python train.py --experts_per_token=8 --norm="rmsnorm" --tie_word_embeddings=false --optimizer="muon_variant" --beta1=0.95 --batch_tokens=[65536, 131072]
Below are experts of layer 5 (counted from 0) of a mixture-of-experts language model. Rows are named router (the router's row for the expert), gate (a neuron's input weights, with its number), up (a neuron's input weights, with its number) and show model dimensions 128-159. Each number is 128 + 24 x the weight over its row's rms, rounded and kept within 0 to 255. Numbers have three digits each.
Before each expert's rows: a language model's description of what the expert responds to. This comes from a sample of Wikipedia text that the model never trained on.

# expert 55
It responds to: Infobox line starts. Line breaks, bullet dashes and field names in infobox lists and headings, such as Years active, Type, Website, Coordinates, Died.
router:156127142155138136132162112181133114107150096058122117144133115140067126168116143166126081159110
gate0:154153101160116090132112161092108160132128113132159145088125140123118167132154125136109136174141
up0:158086138126116101103141100115128162110169110122130147122171071100152108136139140164098122162127
gate1:169113110143100136143164159160128133101181128139100106141104095139118163150140144116131095099152
up1:104120170110116123108083135086121124151109127109162138142149139131123067136132151090116183142072
gate2:125150137133130177126107149102105141089139117109130066125114137108107124174125163140105130149114
up2:121107121116139109112122091160124137149118150134128136138132139117112164131113077147129089129131
gate3:145142120122131172151122152105122137107149172147132104107159136153087142112141156158175090165130
up3:153111134131126185171124122094146140136139088141118103116101128131119104099171146134189082108100
gate4:154133118166156108121147185160151109131154126142138103132105133124092147107126108154090103117136
up4:167140126129138186129149118123088097137150154132103150147139126092127104104085137102124125173138
gate5:105145146141126134130125096129132181166152102144108165107109086101118055126145112139120156139135
up5:096100148125162159109169106116108112144141108139115120167145148115128150148084150162157128123103
gate6:161147127156135164092159134107107138076128094142166130115085116120098131111119126134138127103105
up6:094146135102117092116111133150104116165145156123083135126162119122128081142124125120074148166155
gate7:112135139127147125142142155127151139095134140146140131203126112124126134169118163116131096134114
up7:122130128205112116139130133120098131134164163132103123176146114148112116121076116121122094125087
gate8:117086141109108112113141118166108085114135089131105145095114147154105147136100162175132156134142
up8:121147143141146123103092121137126133176120137132072155070142135108112121155160090133120131132174
gate9:151111131093142150141145113179154153076110097165171148087157099097126106145109129115132116155097
up9:144182102158137142152135099100129101134136114147101116130133121129150146123124132127106135159115
gate10:109102123148064076160109155110160140100132114112156118148139101101083110086118140122159101098167
up10:138093131081131103110139138121138131147157139100121118160140097127123126143148122165116161127169
gate11:158114160142138167118104122100097109101115099100109168070128129164120151121107142086107155159158
up11:129106143164132181143121116091156154105172112159099179144134117149140149113101114115150133164112
gate12:145130137110140113140141087161114174106133135090139091165112125148145118120121122124126120125119
up12:132143118132141114113150135124094118153137132104098083179154116149127134142097131135146091134114
gate13:135119131129151130148126110133136127120128110130132136145175103137099140129093124161111158147108
up13:149110137142108111120137156149138121132148134128124099149142066157085161129108096118144126108128
gate14:134166142092106122120128102136124063108113166138142112172186162131129084150180138120152107152103
up14:110111129148117142118132124129178144095123104104141120109073107105122116127108076128146144154137
gate15:134149136156145139090124155126135110146100084097139115152140127136140092164112119147089158104175
up15:104088114092139038136130101096141148159134118142102115112105102135129168088153105133149131125129
gate16:173126104134154134146144095140134104122107115090116104136096117179113114116118135150120131135129
up16:121122145105095123162127160137121109139126165185126125164166138119123137157118109107143116152082
gate17:120081141129111150126153103186110138116133120103122176127086131107137128142156129142125093176106
up17:115142137156109122180123109135137142158101108098166137147115152146172154135157130097171114158134
gate18:093134122126136107144118131108180133084100146081122165132142109141151130133124108100096147146169
up18:136110107091125125094145126127110119137154124151080163154105091112139130082103143126125114134140
gate19:107103123120123124136125161141134153133137120125131157200161094100115157104125159130133124102096
up19:143166166085090182122139085143134133124131108123139132130107124106127096129134142112127110073114
gate20:121103121175123135118160126167116111069125106139084126156124137150154129089134212134097131119144
up20:115119153126127155167127121106122139120132129143149139106116143135106138166133106100137131101106
gate21:148085142115123124187136123103176149144108119123120134101110136137143119143100100127098134106107
up21:147102154160144141143131113113150147155118112134096099109122140170151111163115102139113118071102
gate22:118125123152121113130143105131168127130134122082176085127101143114114124137121107148087138081121
up22:112149133172130167101170142182157176099140132134136137165114129104153143115117162110116120078126
gate23:134098125134134140110092149116098133179137184129108177189110115138141096116111158147107115133140
up23:134173104139121132129156171150109145091128100044184082142140127102120160132094103144104136156121
gate24:104099108116118066098143135075141146149167085134129135116140119181145137152112134149130132134103
up24:124145116131111158106138107122132135104106143134118137085097148183157152163122128139117177129161
gate25:098115127134117160110179109176142073143166138121129133121112108130129138181156142092106093160110
up25:127143090126107126126147105109143118116173148099120112127077119142129134142132074132123115105133
gate26:118138133093152144110142103144129098128117116129148126128147115135149134131131136137154116139110
up26:133106107137154115114134138135138141108105061135135127109096131156106138109154172180188142116172
gate27:119123138147147158096108129157148134109093127150121161142145101117102101093103087132144144131141
up27:153144124121169148132112177130159134162118146147154139144142125145115117103151154130133110110138
gate28:140126117094125122149125122135111108090085163129144133135131130062123130113084132111160129120108
up28:138079084140156109118138135173158122146133141107115139119098108101105110126109117128085131074121
gate29:117072102139152113102157138107117109143139126132127121141143140123134087180124089166198138140114
up29:138144133125132103154094087157136133122131130129140065139102109126110163132154140063101099136126
gate30:146099102187112142159142122167070123091143112111125138154135107109135132098144114154126091142163
up30:112130153087107101110102118134177107144144114131108118069128136145160116119105114145132152126101
gate31:119104130105110131122122156124157136087167160120115101133103105134116136117123118092085136126133
up31:127119115126120176162151142102124127100121136127150128143107119129129145158148154105101083134168
gate32:111116118145103085114133166152152103117119082136112101140194113108101111116110098160085136103120
up32:128121118155086141116134108124146094109164092148079108091060137108071108180121126151121128106089
gate33:146131151134167124113146105187112129126092164167154124146161104150137160134122139145142126141094
up33:131149105143119138119104136088160131174132119142125126118108147076094117140144098072154154104157
gate34:134141113163117120128136099076136151139167095088106110114144143114160158182126165113102133114102
up34:140169152099143135152119124147136116178098166167110112170134106121121127077144138148123139135156
gate35:156117144123114125144153165155139108154182103091156139086116135059160137156100100100137118152119
up35:129131121152110142155120136064116147128086143177110155162110156200131131120168119133158161097162
gate36:115054154121133099140107133129120105146153117097143177157129075101129110094148158132124095115091
up36:096180137123150131147121152139120142106153113146085116127164116095110131114103120158184080147070
gate37:145114113124131139106091126163126127121164052065150093063120108116158165107168140167117166120138
up37:126087114150133123123137101129135119144138169098149133150115138143106136117087113128138131087144
gate38:164151124146138095136141134126088114102120115121146072123128084111125159131140120109145146106114
up38:123105107148138106092112166174094081105158103118094087135118113157115107108055160143079106146128
gate39:167107120169134153133070160135159134145153161127119124102097146091133101136157098112159130102095
up39:136103111114140115140160131155131106106085095146138146149128121137119144116091155151157135174112
gate40:138092142128140141171125128161118071106130155123139119139174108154141181188080113164130142110101
up40:111139106176132118111146103080149095056096124142140118106129133112090080115091133149079101176152
gate41:130128141087131144160106126125164112154083153153141141132095146140111127117098138136109117153124
up41:106155132080142128140122134093172113118087150126146152176094132120098119157088133158117110168119
gate42:131115129111120139094130125086124174143164171122129147125113129136122149131116127126116098122136
up42:151131145117148133124101128112114148156168147120121157186144139096104159097125172150154104137158
gate43:107116106116093119119118137162099141160116119121173096086151111143126120134142133114143161112127
up43:158103139134154115072091153148158116123145144121164161116091105124079097135102112109099119134098
gate44:129148092133136134143116160139159081122119126137157187172155130114164121134114151091160148130146
up44:138153128150116143073122163091115103141135151128127166110092143123137146160125067158112161107142
gate45:142157142098155151116109114143096146172101094164101141136116135127118097154126138110110112103134
up45:170121140146144124137109135172077156148150104128103140131111116145138116137125099105126093101121
gate46:101120111147146155115148119155129123153100122114124102157093136105118115182108131094135107074141
up46:121124106166122169134136131158144108111102140127101174180159109124118136125114071148106094110171
gate47:121141112158158137120117081119096140122088120172107110154133099098111110110119132141120116175098
up47:112172141148131152115125143118142126099129121125154141098153156106136151138138139113157120106077
gate48:180134152116132190140138141145138071153134113096069133132132101130124167140121098077125125145130
up48:168112139157114120149138117145114091118127133090147113110141100150149163131127121142127131162159
gate49:099112154144153142147178148152105165136145147121093094171155129112121093132155104141108153130090
up49:137143120170115119130109092087124128120136116096155144111095100109153188089093171137135103140158
gate50:088173147139119144085136129104159115151162130123129142153128135128116089134132152131142140111069
up50:124112164096148110101120137149061122066150134111145127148168124151094114100152160131157152125150
gate51:091146130119132111134144138105111140093171134111098105108137146123153122110121125143120108109132
up51:135087118124129103097150119140130092137110095158161136130152124114134156145110166145105132172149
gate52:145097113092138125137136111117162149167109153135105150109114139119091127153137157140110100157095
up52:103119116108124168158130129072090121139130134148129131162105157163139151103152113123089149158165
gate53:110133136160118104112117141096105090093127101104085102140097133108111152127160147117144162116161
up53:145153111099143162147149141114117169094141137145147137114122110126117138151140128083156117139138
gate54:134151166128106129115152112155132118115140128150106132132097130080111150094172117123148125114114
up54:120139130184154116111125104134162105166119139115100136138103141089102133116156123123133131126134
gate55:073123140158108133103117104131129131109117138115155137126122135090085136150129134126123160124157
up55:122125150150150150100094150140081091114083124106119147161138127103135150093100116148132150135158
gate56:116089146092123137128126134111105153138151108114139123109134120120118120112095154113158112136127
up56:108123129099109128145105151166199133131109139116142153121147171120137167098119161131184175179166
gate57:094112135156125106102141121125125177152135115152133127095122112131123123093103087143102157122112
up57:160133155117140141110138112107128131154124112086088097133170157137140138117135105135103139121113
gate58:119140153158104179133119093130174117097127078100115141127128149143122101111100101142145123127097
up58:098085109089158115110112160125123119115093153139149163139114118111143117101109156096139144115174
gate59:143127096160122148131168117133110113160136104136119177145139104098137141096121128161153086128202
up59:129184137133121142129117153098151130083141168134148085131151168123115105131132131090149129111127
gate60:119091105144141161109110157166188163094138129155119132114099104108118133105168116175125089129176
up60:136120121134113140111126136140131101089106132128130112140110134131162170113116159124122136112131
gate61:169130115108127142103161133128129113109117125135151122118163128102107101129098131061146123123126
up61:142121126088127137131163127116100123140133154142122148147141110130085123147098144132162121122119
gate62:168121104131103095108150129147113103119165099124119113131148127122136157123145152137122142135130
up62:096138151102111161108103097123179119129066134166103171123088132138155119109097134115115122136140
gate63:151121119074127143131117174108138108155130182111154122148114124146097158153067112143152075131156
up63:126153156097116152136124114141151119113127163152141128118149129137075125129088150132114120125100